Weights of a small mixture-of-experts language model, trained from scratch on English Wikipedia: a variant of Muon for the experts.
Below are experts of layer 2 (counted from 0) of a mixture-of-experts language model. Rows are named router (the router's row for the expert), down (a neuron's output weights, with its number) and show model dimensions 0-255. Each number is 128 + 32 x the weight over its row's rms, rounded and kept within 0 to 255. Numbers have three digits each.
After each expert's rows: a language model's description of what the expert responds to. This comes from a sample of Wikipedia text that the model never trained on.

# expert 42
router:126165140042093153121169105167090106078123121154108066117121115091116157189162121138171098154120120170131143149176082116118158082079127094144140181125144123090104129127105112192173148106154074112066122132117156165127072125106110163128150165146146086123098131119100134175138176118170165099115138122086089119095143145172191125197056101124117124161123204171164062121107069120113158102082114182080111143131125158123193161089110155123095117140085093129132171111117139175119092162151111148119171188147144137098109178158167124137129124092080088078120147129141147171126091109109182171091131129074112149135121189181108206091120151085173125114115129146132121083164166172197103090118091174139078122174157077110145139067144075193160109096149134153148151119136120132113116128091137
down0:140174122159127154100155134085142131147056133153131135166119122069157204180137099159116156084168136181153105103164137082144094166098139113112104125201140107133153130166108107143123128045126146137138121129079118165170136094108062187133138120131105166127143124101076119167162121122096167164137131164250166124115165139143089220142112111105153185112167130139101093075144103147084093168203086182101122112101079113122131139170093098138093157101173107115164125160132162171086110132092151179124109138114108101146070129073155194110167102116129130139144160070110106160089136091079177154128100098137123210146157115154156158168102119102136126116080183132121115161098189137120135100115159121192104090106154136142110180133149127122140118140139093132177136133135063137161082148134073
down1:191117180134168146080158053152153146102107126116097120117138062137150106129143155117160184157058124116128072148061155150141138124174107133125132114104113126043102157137132101163169126158097132127123121110102138161104117162130166155135069084083123147084150107103196098156152154123167162174109112117109135095054108113130167116142087110116115116109134106138168140102080093164134067149102116082113163123125182152157187116060137168174218116092137121107131083149203147101123105201178117174101082098135132077150111161184160090121144173073132142147080174130063132131137158094118135143191172113199079119136101122118109160081155124141129149118147109132143137112173105110109101105049170126140127154110122151145144057105097190135122188106103169108144149077101127126102154156122112
down2:129143088122108132116160112072080200127100070155133138172141086129161154172081159181118168108111064135123141119100096177140128097098161130120085134154202149145158108158099113131120174128127107129143128163114142147140146147125097097177128175097120150133059141147168142150133130100121126091105092107121155121056189094124140132111158138155137176140098195142118117106113128109078139107144071117196120029104115094174131164143167150145104123110085153108139155097163125125124144075154149109091145160124128149162113087163116146122060085077124127130099063143074110111145078097196129099156126153168105148080103127074130103206129048109073103092108145121133096166124190156183137132173064108152171111142113155092195136093091163116102124132058050150172114139129160133158084164148128
Description: Mid-word ar syllable. Piece ar, also re, an, be, inside words after a consonant: Libertarian, Hungarian, libraries, temporarily, Elizabeth.

# expert 11
router:149112146078110171052097154104052131128086172164123142152153138156197156100088124131116104139104108104128109128112136174179073126150113152088118149145099141188156162102144117115142116091102107132169130128104077138105086162132123137173139085075114120173089138133169116068077110143177120098086156130119118143160093119176085131100109083149126144090082079063142144121059117164153122159150127142163133105131136148145154094198094142182164159188148117110150154143129112141108083143083109098174119133079136180191126141083104153144156111147101158146103159189089140087093107102182120109121168112083070141167150180105093079138103084101093131145170082078169096138137204110141160122101160078117151130165056119134175156145173124125079094060145141100090075093153129102207119147112132
down0:126159111101117141109155193128152120147156099149157160146186169133102191090105204132149091121133108139160108145128146121158142104138108149118043166086169050062128141120124191122134129146118106160188154111180171163112146101092141127072134161167164156087071169144145185185141146090122097108150096070056158070191153158100120149154176096079158143162140152139079118169133121108073137166094152122095122084118177113068119137088115115109095179135126195118140093141106134126085104120157150172150107179096130118125115185101179073161081161131160137134141187134112156098153127135084131167113127120126061139115122198139187126104138113114118168191120109139112089158153107138152117102133159189073115106109119151124116122150105110130130129172116167065139061117137118161048125126151160
down1:094125099116079192179074130066086147099120150171133088130093064133119150122114154140112141102165085115076204183102096109142130136157102123115151123077114155146186148101141107102132133123148181106111174122068108091124085186135134105161106221095166132166125156147153186096132130124149106084136124144096122121140145115135123127146156154189151107147126123121175180102138127111152133088116136141155173162151130130162082054132168084182153152150114138139131144128112103046148125128173095080093127157143156136164105087177111159171159174134110097190110169168090113127120148084104098126101128135100109102145102161114148046161136193095161115120194090060092089126154125132180101116172107112190119099089101065145183081080159094114138107134093104116124094116170185088136154130118061
down2:097129145156091146137133108135109153136146092182103126171076134165166155149124153074140153075093172164128117132131153138125133120159123205135155102172174127131134112105104117148127154108163118126160102064173098097075131139089174008090168149106114109125155173175118094176159127096137113125208128134140183134142097133141146085092136047115089093143128116118107131137088145134122100136139130160138077181126141100116179192094173082113103096118126114093116134131136138121138188134140157145147105121156158102107152149129143073137161137110076149112102119153136090103212154112105091089126120180136099125120051100145171091149054091123102167072171097186091176164140087048115082124117126147146081136112125179077073129132128139068128070065135080180126157097174150100135165124166123
Description: Name-initial word pieces. First piece of a capitalized proper name, often a surname after Le or a given name, such as Le Gu-en, New York, Ma-dhavi.

# expert 39
router:179150123194123035120156149177108140117147141101105192142113102171153116106153182130105157101190133154121095160110097127162133130183158102117128111146128097093175127120183176113158160098171087080124098126196124149103166150151113096146118152122097116102096118149085116165143115134159099175046126120123103147135182147106140123042150139096123121143133160091150118092092127163116140124130125112105129155110120078117128111116105141173203104152155118132162135167124089098144133133089156157114227145158071076140101058089104144106156142093115152120145076170116073113130093120113114181119115068169110103188123157084108176156128074105115133137134165185108086144067138112068050180139131161091128135141118131094061097208148157078114130157166169110184118187128104126154143109124154
down0:103146164073098124157105146176119140162120161115158144124172101112098178122138143122123155095064090095167084114178166103036139139136062165162135098109137087134061141131140098111157107113142168138180126123140095129102124114156126091119111159101114188136150133162130089155133081129101126130103115060132091122127121127155169110100136157109224124127131101144100075147135130075108077132160127160047090168144133149135098135109092166152151127187124131063139110103162086119127169102134155143148154143074128041123145178150118073140080116087151140088085120122138179126132105116117104181153129154122087115154073176144064114155094186199120115159112098240120166136121107143159162177108170150143083180127133144141133163098197116165098136090189156151136136163125083088116102167086106
down1:151133180119165087082119142181141139148058150171118108147077120132150077135124067149159112139148114122079106173149161149161124101120082118139122135088149141133126122144095104161132163061103133153132169165128108155149125145129117111156131084084128136149107147119200149178149114128180131065162129162067116136121166141102150116121151116183149077117149153128201143137107163136125149157098097132085139146167177105133184138144132137108125169095046112097111160164089158167126184099111065143156122174150129104155144184130068119104068092152144203150175102208125133090125110113080089163126150167151135124122137095210151146167152122117116110095118134105154080125139124128125065088150117153112091047116114146134037139132175139147137108053181098121161100097170091143180127046142072
down2:091141122121145154158166059146133183140146168146113141156091104129148180141123136100112129097128159121116146167139133219154210110106100190116128069122103086093122122119119121092114125172143200123141124075111108141112158171154085114154086120178139134122120106135177137109131089161111116089166065096134161123072125126146055176139089117128123162122144166170172174089111156136118126108131148143186130139170149169123189020142168118106145123167100093144130122108202189164179124067081115120137152180095151193144147108092101074106125119168115126123168076141159113134151137165117139109120159098136151158108115105157133173130140151153096121080101151063089119138149137146142119131189141123146095064150078090142090101132096166143116175115104149130136057167189060100153162148201162
Description: Early name syllables. Second-piece syllables right after a first capital letter in names and words, as in S-ur-geon, C-an-ning, St-an-ford, Cor-n-ell.

# expert 51
router:120097126058087117131116119106183125083154075111085152134123133139115123180119129116157116159116119139163130107116084124123145117110138142147131143116169089112148112136107156163123136143155083143218166106149096132072084148140108137156149191137140112136161145091107176109119101047110155121126055131088127179067120065105183078104110174136182161194121151129087174086100127140137140177089140176154164139114146115114131100150123177080154168104123128141115137101151084124118159121153119071090111100116084145125091074087154089095146143122179156165110170124105134082183163103164141141130110142159106206130116127065139102167064158140162141105129125096178159129175157134096127133176174162158174118166148115130085056097102085120037154108080072133109197134107118152139164086177051
down0:100110122058164147062085105123171118098173100114101132116171153139115144067141203135195144164231119144126124106083092134174117159130153109133168127142117121075181184149131152097158148132116107110173105144106129163135117126171108183090116093125156072193123199139135127055119146140149118131063102173129092172114122129092097160136119087159123122083141089105136182137141069123126112148038135075101113167126103136125135183141073150096159107153102109129131113168136118125106105090121106112097039075063175152127152121123105147133148144119109147139155131134131210154152142120133117181151125066089156178126116144100123116118049163077136124158139122126107126155161160108108134105151141158137127097097133131110109088084170022127092090113169176178148116080106149153103149096134133
down1:121131164110150111129137163126084114105168184143150079122160151097130132148129134136098109136128144119131141151124127148096120089106090149008115076152158140123155122161108133068158092116137150071098106141155176143129118114137128158079065097144110138140148180149134097161147087145114156153145169127150134076100160103126100116116151070118160132132158086118142127116183092171149148121172118095153130128104147180117006146176085149153115055190200129146164185143125160129168077107104140055116158100120100164132099155158145121116090080162122168176084109123126117112106128160089185107130068147138143113140049127074120108105152105151111068127177101109103125198187120135153100108149157115106084044223179133160133140173101140104178098171134121119119138131175080092144142127136148
down2:128107146186153090126101148123132142207085115109120138195078122118153003149100114125183113160122097136137135156110145195150190127087159152138175069207076088149182160114101153097131181114137126131160148103117154171128085119091180067145100138171102120105141066152142128094130127099153165100139104098152183137150120086127114111144146136108172130114060091134142124134102107132111138084133083110131092154123150096109124085099170160167120107174121193084110133132136099156149137069082149152120099127104155164146179135113164180136140091110123142115131170148066134114097116136077084133133111175146104116191145099118167152145125139107128098158141143040172110182114194151166100082116163197153131108132179164133123156149118163133087176122151085149183127175140122123072076088122134
Description: Suffixes and ough. Common word endings such as -ation, -ate, -ive, -tion, and "ough" in fought and brought, plus the words under and main.

# expert 3
router:140085120191092106124168157130157087121138110099110079139158116155161165077163102089122101112098103161168122150151167127127118139118149088170170091092161137190154103065126078128123158115074138163147068137116138156137105159129096149093118155084128131088169148171163134154148094177132084149115144166083156129117171163173112114141141105129119132109180106138147091142192165078145113122110151130183091112179119097148075079084084120108063094166109127171120160128107123128150150121147108105173115166093129106133136122046139158081107142132117132131121083132146119095171180168089111105070157105173098116185122087151134057162099149110135098161083107106068162133185182213133165187111135120177163097103173105095115086088175078182091079123148147059122123119099177175153143082150092
down3:162105123168161099086143138127144100095079103121154123094125109159159132138144128127103144135165161059124143079173079182139113161112076123117145127121123129120069110139093106124098139132126149091137149133163144150148082148078134144150158134122147062129190082170159172128161105090170071092156085126157154097185110127193061088165034134183089142166111128166154109143124046175116132077152165147117140121123154113090056131163153177103127130134123137141122203153170133107131158156133134154126159164133146155108149077105206165163126112121136066134162086137086106105165109126168128085154173103163189096143069093089095129177108119131104119155112064154100100055137177114141156133144114096112173087158157123118151093105118202137094128127170107177153182132089134126164077091071144
down4:132164153161117104132153131161144187093130116081155133110125039140157086175141103145111131106138077139130157154156141163108135167116138091095127169118102102175044124130127117077188148182090176079161112126096120122133142134151190151100173121047129189109135095159162115133152073111106048104114119121143094135172076091187133175162108192145142094127169150099118151128122110134117134124109115137149105095130116114088145156106135151094212168133132105124098150096113149181163098153111123120112072183121092174170173073130127149131110096120131142095137087061138150179199095159176185120132152178147106222124100165100160133152147135151108108114102115150144136198094074143117123190136130102118107180077122150093163108129137124120165188185117157104118091116143131108114148211159135
down5:148116159076145145163111177091133137145092152123087142093180155255161117093154106121113136064131136106130083128105117140140096069137057099076106143146149147096112168183105092114108122138079119127118170147122169168122102120175088094098118102082133099134177108163116111092172187076131147174104085140110160153142137163177161110081122132149174140152127141150134135141117169098122098154167147154103101155145120172125182185188122083173096155169122134105117128143075087099144153133145137142171171193143106092138130193151121094121129108085172173092125073150120133141120117124141128143156114116152142181075126142122123090070101157114157150124176113081177114174104092135127092106180109126138189195133079091067084111103071167167079130194158137099109122130117093075169156117125165
Description: Mid-word it/act pieces. Word-internal pieces "it", "act" and similar consonant clusters, as in explo-it-ed, gu-it-ar, fr-act-ure, p-act, const-it-utional.

# expert 30
router:100088156126103118057137114154078161145088106104124090111150085110178127101160124175082125141130169135143140140101116180087105157130146145140096194123097097188140147071096151086090170064136126170106130108114118118103186133132146132131174097139095089109098121079106114113176147154161120155192165089122132120151109130144152101072135162082128101060138152163070146133113053109126125121140135113115155125209160182211148090124103096100138170174140112164081101140165129196117111151155146140104068137149120172105144148147136113120152103118110136095135117115141130208138076144085127162100119209126116180181091124161153145110157151114088105102160101122089142065181150114120127090132160076208105086097100114111138181138072062084155148096144179186155102083183113121134148120131106
down0:110128097056126122120158093178134168116150138079101176143121097114165144088164108146076158113137148075133111115163073125098058080129156101084135080102135057150144138131059109090143153154088134080087202123074099205134183142064090152130124128134112080113112104159135077145156174106122054098176138133126140109140169077152093199125132143151138112119158161146114125127132100064128216150085084119107141147096124140104059079157123135138066167150118173171165116140124085143141133173144129131069159163175143162108147090136101191171109139107164132143056081110130130157148073087164123116151159123047115132180128128077097135139097139135109119162130103108108137156101103142178124112104109076142115135134117095119125126114133143198128117142091138125213154170125115085097162125129115
down1:134106056132155122173073041112168151128106185152115094113148153101146138169080155146131126142120203133109124055156166197100129114097072167101129112107157144107091116125071144144164130143152111160149107158110129167113161125125073129146115154122137162076089152120146105139142093153050108173106217114132147093133145143119095097173148106130133070165172117166119112106089139115127135133104078118122112126113191102139102135145051120102155139097125174081073194106145118084152065104150063155122140174111179077119095111139130079130107074129108121104113117152111098086195107066172117129162145198129125091094135125140095135126081095197176130148153144157104185103087124109222121124144079168159142157180126119140127103125155196121183159095112180132136130111145118152107145121125115
down2:101152143095079124123088108112193123130114152162103114130149109137135198154099102156139104129092107101144077179166125115100142157115083188146140122145129177153151145118105150143158099124131148114163130115157120135117159099112157157086069129107175103130069111153183074136176119116149121099138161158136166183101102122131117131148138142129169105156131126101095167092117162169052149140136146125128169121096124147083039021177146141121118154154139166112099142171166115155131108120135180167115187100158116116090172122117119120087119110104134094163137122122124082122171099126166133061097131136056138115051104161102132084115064192086134070106125141108151172113127211101067181186139081074130106073076130169187123118097168152092173195095100129137094105191160123098161147107124166
Description: Final a-syllables in names. Word-final pieces like na, ra, ia, la in Slavic, Spanish and Latin place and personal names: Góra, Vienna, Mónaco, Málaga.

# expert 12
router:139123163137137059135147117167096116100099094134073122095080113156159146103161155075112190122168128152169062184170141166196145113130157123168133122155211129130200140140150152139097145165083162116120077156188153147155124113161105134110075135135164144093156123199154107122212082154127142155073142116105151125116182147116172179098138148107095116125110142090146087149129120130128090132136142080131096122189128101120116099091103148087085142167131100114095121143101140161157166096088170146147151203157107068164092134101163118097161091149075114153138120110101097111202109169063104164116118120124106094141142082093134108112080158066135129167114197156099139151178154177113102205091138177110173119125148166070092098127166140095143094133151149076159137177113130183155160135143123
down0:103107157100070112080161152130131164070128123158125065177116125154148104117137093122183071175124109207143136063106169135155164111117131086136109172147124187186096143187139133125132118145088107136122081131116090169123087105142202095133140137124072191142189162131102139180100146140176140128165107142157141130060123091130102069093175110089182155150156094128155135168089074132133094117069099086149135127114137156132117113136069107073177112158144108125158095118204143120142088134102168148111159130127127164087161175155116126139120092096172146145082125114128105095123172130107137122127175160185121159127123081098142099103124149126122081125093104163064121092154155110172103156129092179032124094164166154162082152087135107164168085115091131118124160113085095198204140102106113
down1:123133126097091118109136113132167189105138142104135138138103141143089111146041069125089137149122150116118157147150107120153161126099176107083170135127146132114143144123093119127147130083055120151157145129102108206142166117067144086145100149066157131127131135100119145124105115090058120102129157145160071210067143059161123093153117111080128106178104146116088125176080180134145134150106140134143219140103094115164148146107097163120148103205164103120103129081060124147117114069086010109106103146149137074053194087120116112160088166104112100197142130151095118145161137165057122102090092127161162111111155120107146109171115166123124140096175105135143143093110120117098147093141115095095099114161096148169171185111136104131092153172156115136141154157069104133099141092175177
down2:146175174141143126147124068158150231191162110089058128123103098131139112167072122140115122140129147106141087131103135207120080164102127087143070130157134115146111111178146180112138183101126115142163112163131131092116126153160157185127070110152146114118135180128131142130071140125152102152141156159132226157192121134166123101134166071135121123166142090075160133173141099214172131129106168118079109160147116112124045105124114126081120152086084108062122111129174129115116060170123085099126149122149161072140117093120119169178104109107114116111121133157108096117162057141160132148162130125157112144079106125107088114110169113149066086127085139126153158077122081130118073109085116110157139114191150170077124099147128125176068133096093099141124165157121103136069156103186079
Description: Piece "it" in words. Mostly the piece it inside names and words after H or similar: Hitoshi, Hitler, wait, suit, Kitts; also lone capitals.

# expert 58
router:115064155131143157126180062097131130134114151126096140125115060130131140108101173094125131159101170137186129150125113124112145099088105129151093138150137112117137157119073183130151088153131126123141140077128087120069086127163112152187118181062177220083192060111135111131092072079108106147120100148128109117127124183107122111111134167151116159127108177102138125121122113122184159124147151082144159181120145136071169112167123088052184131147093144159127100156139115197125089159158174138089104123068115173136147107111088167155074122090127174159135165133118110150183070100176148183100127149126117177095088118171112123125136175188117099145077154131093131082171131143157092128111092080104105105112137140097048150132191103169157110118131178128116187143079157112120162112202076
down0:126091098107125137103133143149144142170182112152106135091139125191150137089189135196174163123125133157090079149171108127083149117109145147152077108147172100104136158138138171099114102108174068126169108200166138139072089169121081148101168141133135124103107118137169116195089101165131106110169122144128140079124087109157166127124157176138191010120089160106150172149056127137118162125082141151186139121149136131112133171095085145192102107142160127133108148199136156156136099132084093151166124138119113077075168161102141087115153060098113136121130117162092135126134197088177127102125109106133114114106163133119195174037099074081095115153111126125164076130140127115137075096186131165103103142143163076173109122109085151118116175196142083090118146078103126131112142106147154
down1:121102122128057152128169111156100099113132167144094184156141119116176084097094127177152098175107080148138137137112053130072115137121198095122125152150127116130145137118166121129171135154082116164150178162057115120133146163142139173145106122131145102109167167134111103156151148148221117122132090187114162117130114099152147144146144155124200117127140102149067110124124112047121090095145146148117096121124170120114098077117158187173100126056146085029111057075183129124119099159098107120113095052159132122080095131161167157113077116170170157130153182175093121147112177076131130143161142094156143105121119101162105101132112159099150185118145135130163129135129109113157191165074157149073130117030103119140206134085065141144153131119108136142147150120171171127129184111136104
down2:124105100117125050127096169144112174087165095123097102108084088142063140137162116133171140158111128080114122138125172132120059125135115109122171155145186143112109138148119138092157119135049144156133145169069074100113103121158160110178126142120177171055017114152151060156161122124066141106146143073090157170125157113104127082092131143086132145119169126110155141159124037135128099075137092144112164153110173153127144125142149143090145090084113127119146115155175108140130147156142147136053117131164111110123118078166130129136099080134144144126171150211112093131113157091075103128174047067129113105143126134065130218131144152122121123190130118110177157109089098147102138128186153140125206112135162143106121125107129154166155140104130199113167106165130114073126132183176119
Description: Adjective suffix pieces. Suffix pieces like ic, tic, lic, ric, ian, ical inside words, such as mim-ic-ry, Cathol-ic, Veh-ic-ular, Med-ic-ine.

# expert 50
router:130190089160118154096094111101073146137101149101133134117137106142093137114149131184151092136133148161158133170159140123079113120060109099099119148149063139156186162178157068100170166108154122136102178158149149108128127122088168157134049092139114145113137169130159129116117152170181178169188093134086155169175115130133127151090096086190101147158119123166086123122170077150178187150153157184084140161120126104101145078125072157173131133192097154123118120161102140109112136095165117147141081137102166097119159112172149092127143108171122126086072127160142194064133134127142122196073128157176141165074097148180112105179114143129154184157132144059071102077153138161133155176200187183113163134143124125174132140053083163134145157104146121086135133108129138149150114121159090
down0:108149112158072206099128168185163163171119118145133135159099068113076140100112119096159095174125108104170119107205129101100068147133160133121129125102113173129145065105153086139180111137113133141164133141136147175092115065138054095102164134176191065135141095148123138182135126152134213150086102169145109103148112070111148099092149139132123127139159124127125123163129163070085106105104136125083082111168175074102137079060142106168106073133109130086116171091134121138101170115087100100095164121123104111138130066141173115099154110077111131108158127135143151147110140154078111213129161096192121127118168140142091190164171146137108150101167148097125097138086154152083134150145103167185101110081140112116159128186099105111110164191135087151148141139112150176048167104177102
down1:146070152154101135060077179185086143109118086137137111116117107176156061131128184097156124092073148143137166155089141104088163127148127041149095098158124165146103102082118132131123091136082211114089130112143103126141105150151165169145109176119084102093087139139087139144213081081165157147065157125122147124140147129069155128128164160116157148109100109101117124102164178125149129131092155102116057118121114102153138141116163107126115189080133082128133064149142103162185124099136112146128149104162153154134158177141113141153071078133140129151060114127154119099084180121133079133092149162100083140120069125160084088131118087061065120182143046133192111134135137107161139136124129101127150115102131142178166116136137093136196112126105130174073183146089150153110187158091170
down2:107149192161124117140100107141110138118094136155169073168079168163158121143092124133185092164118146173110115158137142115126088181130156052102115107131114153131103063140128171186140160170170139148151098132141114162174148096121151123084098125138153189134087175166139125144127112150061119206242087128094093117200113128088112035087134107117145107085142121132080119095058137128110114142149069146176091127075128143088131132147146141078110131111208097047083118112127140092118147132122067107108087126102118107149095081096141105139141076113122164154104140113166138134099162101116081109077167127127139105124142082128136246129105104144125107145135127105142160071106153085139129117110160094117152073074129114106081117119157135087102165120111154142174138112085098155074116108135127
Description: er and o endings. Word endings er, o, iz, os inside names and words, such as Jazeera, Arizona, desert, Oppenheimer, Rodrigo.

# expert 14
router:147108145126073090152120179124125106103122148064094088154081134176132119113113120092174141091146122097186096094153108080109148087137134154160108155061161072165124132058150081101120117140192089093132113129099085162160184170150166115148160186154088139120104129113155168093070092070119113093107053085099150166158135157136079089124069145182128119117144147131158133158180125089157164111109155108173126156135075161127132134091157102135175197134120122151161110114128093099136170129146134169089183082136108118116135135101103115074125150084156095136099134147114105115106118031150109130127150122178088123173148175134126118137128136210050123101139126113068108136054137184120210096154176153108080133144141125075107089125149067139149139149124096151133130119082144147188159107141164
down0:099136137170140081148137055131090160114141152128140125085155115067117080159093165171168157114102104172156104156073144156132066105148085107184166224138157129113107101056130161137193160164160164175156158084152057130137067130136082077092109125083120187142115166147129133152153124111112168088135133132085117128125144122115166170079129136126165118123088150184212133141134095081129120163136142114110128141120156119203114081158181132119192145110148135089111085151102144157159147123107169142134110131130097101080125158119088120128110086166113122144096124191214132137103057107165097161147125137150152053135074050118157101117182172163088147111134151126162122133130147133117175172109132095196144121092148137124125102131104163140174106090124127144132154116107076162160078148136182
down1:092106134108138136116073147165149130177160109077164139140128065102161106089120134152140163144093220088179060123221154145081087129173076156117115100193104160136112131110188112206154174143069097078180110104184060093173145090159123142090110113146115146159142124087105131067148135098133084087093106086141095109105119165107086091172126168119119141135097089119089152115059107128119159135112159108153131124143162102118146136120129163126109125161064102086157121107123140101056117109095131171148043113083161142118133127125111139167142128122157120052132117154168105146163120160147116118116130052148159133184072192104129116161119130168148145054068155140101166129099150134170066069173122118128160128164100114138135142103099086159107096149109134088135121136128169122124107116123165
down2:098030122156135130101122161158147098143172113069114182161064136124185086090145172048130062084111055134113125135138111163082123114145103125130171154104166127124123176180122112111109109103155163107127150147126148138150147088113098137090127111136117140142086151136117187172117167125125111128170102134152097142102139098125122104146133118198125130135140177083071074076108172125159173092106118072102107118120125110135083094163134144136114172151097152123173152089085133070194102139155092110104088152057091134150121093160147114159055134142147147160077159126175170145168074146128172093178155152107142137106196092160097084142135158143130096141166129107160131103146146111155162071108161123125103057117135164175077131098061146141146144119100167116134136084157241161103099119164139
Description: Parenthetical word pieces. Word pieces inside parentheses or date ranges and odd characters, such as (artist), Notts, Colts, Cyrillic letters, 2009.

# expert 55
router:138102158147114213159133097059138104112167088115088090082172072124095176106166104113153118189159137134107157118153126109115158105138139138156147138123187139108174093166098199119142155159118144133161114084140127116119078144130145137155128158107165198126093099132112078147100085128084139170153103163125097115110133123101110075154141146079067144117100178128149118152135141111158178104101081097159131189133140124080148173136163089092131080092122159177135114130125145155181139133191120154076104100095104197124138094063131151162120108096179144131142090150166097153166090129178162148100108166139142183078131119168133139144095155150133097153060110132129162073178136168125115123159072120094122132093142062086096162102186066166196074136051159118103168136076145135113144143175073
down0:149097128128146143127124126124156155138109089074105166097121146145052159169123091137128130056090108119202106107189140122098108143116126089151119148177182161109083142141064119143115126147130144134107126091074117108121191145143105148123125085078139116165092174135200106126105122108122131098139127204119122071146085105094113115148115105224137074132153070148153117119148134102126135147145128118145143133134134083056098110117173153087182110080143111166104065121149073120191087143117139118107157150148115179167155135072114139121080109151142037147163110098130095107149102143101157118106110097082127182101099137073092157157163113123103117156113125114126126146120120095062129204090128095167176113156075111068128143099195075122134110146130150169141127114095215099122231139158148
down1:167113115060101117216161053094120072116125184100130134124156127113104098143104101086137113128141126120162120102149146099174176111157151138079159172138116145170154107077158105081137118168143098171094141175110099147129120123126150163122166156134149104168175103108107114131134138138099105098160142077104174116094131128173110138143147103120070150132146108142114167115157120170074153091139073121134164145059168101113128145128153122098151186108076139109080141122189167116149135062094134192095101137090115135167120133051147152133106122106094138095104085115169104100118156174078113070142118092210199099084056108090127160094122117197121120083138072187151135130148138145146179143092098210202107080096131179161112150138137098115128161170155085080134117130146146135160085144079157
down2:107147065139138182146099154138143156150133080171119178095135135068163125080142113131118144102125166105155153093127109178137155166090129155146146139155126171140117089145134140133118140162135150173090107142162116128133110154123136119172068153110144118131115133081148142112122192151080125146164128153136147097141142137130065141125201119094154103136115123088082059146158093185162147093102187165153215149154066177154175125137162130149147108146160182111123142090197172111131158108105116181132123089128195194109129152132111156138071120116173123066098156170120100156106160093119060108069144108134073089136164182145146170081111129102106150057126108190153145164061094191144076115092149073159172129137151144109144110097078073051137117154112171169081163166128121139105154120085153
Description: Adjective/noun suffixes. Derivational suffix pieces completing words, like -ic, -tic, -ical, -ment, -ative, -est, e.g. apprenticed, Antarctica, negative, Stillest.

# expert 22
router:137149184178116144131143103116079129129116095130151069073087124167117112134157086182141105160162146178117097154168121136074100149123154129135177154140104154137130125079090143091141104108163108152093138121135106129129145100159175137158155064136084111111069182076110104098102169191057159162111107141095136127115077165160128117087112080160109135099117137136134109109108107140165134092111139120158120072113123091174169108110151058079102120168079098135139138072132155196118059166106158123122145157133087176088108161210141101162175148168120140087138164103189086161128078137122082124123113107106105093155060116147158151178174146113126120078164063112158083061136151096123093158093116160176181108111106112113122173100127093053184157065147091097132091126131154150168079120092111
down0:138157116140114094173125121127152084108093137124157123103123134139132122153122114146138151129173151138123119140080083085091129138141152090147157131139097123050092127193157116115146116109099157165119139172122158079158166166098097074151070126122150164158080145145059125124098129117138064145149024123124134126170143144164088155152107107157080131124177117129118077164208160107162140124149123152144084136117124145180131135097110102088105155119170147129148092150101055128101151087144111138098071151109159085115148110130113186101123175138098112102132102131169157092131098112160188107179132139134047110172177148096143111103119113158153145205131121160103141131211131094083090069144105111237127131104123181110153148165106115055125119155113170182085088152105130076056159204139087
down1:140145099124115118079160064142131140084186069157071134117095131148055101213112107125144080145141163155163118183141147193135077170139113129124123127173145169161137118098186128144118167112144132115148148127135121187132132137208119148130116117136158108133143167170100166088145137113118146123132127134136170116130089124193119137137134159140150175181165174118170119112161134124154156106143117105135099092133102122161162116124215103124221132147073134126068175065141175151126122165115145217107029116067088115154145152115119113101126142161065121117131087129088086161132112178124140114169097126164135143154064140125131140039130108089109113094126125133103058127130164117062124082121105129103109156189115155128057150143082178111106133093110087098086097181090132114132145166119148
down2:102079103099138089082126107114160164076175169139090110136161086028136197140091088149133123157104144086065103140150090108121142081070130096160172129167117152088152113137176058126106196139148106120140127118115177180119080126155112136146109095090159100129121125148114090121106142174082072124134110174153104168152195148125141089144097154124090119134190130165146110137157143130076157065117089126100161092142112101158130114180163125109148148143132119146130114083162146085110124132062166141164126127128162125153148124153098168123112141103102055124132138101138207172112062136088113122119115174150150061160169128142124076077111116135144189146102114195133139194199159163054116107124122095093145115126110114148178128130145133100191161180150149091111108087166145124193117140128189
Description: Name-internal syllables. Middle syllables of proper names and places, especially a, sa, ham, as after Ja, Wal, Nebr, such as Wal-ham, Ja-sa-di, Nebr-as-ka, Kual-a.

# expert 17
router:139119141159150100135161182137073099130125160108108118144092128072087083199172073113138146137096127162202168145159133081077170108140167121106096178090063127186069107096123156101112098149146175125086119126098115211158192121162142107182154101163123039108132165107072111152171114116150169151146158149091181136118109141113109185128125104107124151103162094149178107124147054081131169107117166170081154061129104112152183099118105090062149152095187107187075142154091112176151120127086119124123112098135053124118163109174152109129140163153144123118128098103111095196170090175158068159181149174099084095158116097163151120150128137137133105158124143119150182140158146112078152096122121121111119118117135136126080129077130148146118139099158163081132096122186163132119096134113121
down0:139116094219136103125109102142152146117183133112137125123181166129145080167100118109104100083139095105072155101063097116148142074174122093122088119132138147144163113100131117134121147173124134135127139116130118176085115118192103121180147145127119161140101126168109162146118143086089163106112190184118101164200057175147091192131172130159133104189095142120134171138102144094148164165158105168144128167135081152194146106176086137123127152113101163180110120111096158100159151158090142147161128127174082122166180177128095104189134112102104093140066127127150145184146114114129128089093081146085070150139144143135148120152076146090125105108119164156176091121078076184201034151109166077079146089112132155101109083042120149133148118116164083130109156113100099115115065179128137
down1:148176141139177120140084152139146127121133084135180057104088148149142118129137110174166142116179139148117175149115111088133076106157156066126086124103149152100115157037126166126153083161101136047152147110142124161110091136165138100069135124141154131078132068182136114193160134098132131131162140142134087158111098111117163089120102136106112155138106134143134192135114111071112135141144107097099225124110082103114136156088073120085111073147066094077110122090165151064130144063169122097093140150118151166131120077060068094037126113110140134110096193162148155143085134144093094146154162189110121087150121130091132104138141148126122092171157148145161141115171145130093175149156118164151150140172144079140132142160058118151141122202075111097086167099147117143094131189119182
down2:183123141134154133097139110100144114147112135117161118088141085144091152078137131119107120152067133133106163129131090120132099127136120222178138180152043124131140142140181173122066117097127113216102117176159180139217041145072102158161131117137116077121167163121126161133141113120128134108146082109156146086117128130142123116110169123132153097149157173140134115100144135179176109096077086132099131070145106158059162091174123125166117123181109099146106118163147135199118120124072129118107139089148068183145146173143142181132118111114058129071083169099090145129102088097146127150097120156144071051108118147124155179153105138121100132130120132202159114151130120150092131084111077106171141114187101102151170120124106128235140100184111130115176105143104110138168148119073163
Description: Ka/na syllable pieces. Pieces like ak, ana, na, ka and K inside South Asian, Pacific or other non-English names and words, such as Janaki, Nasir, Pastrana.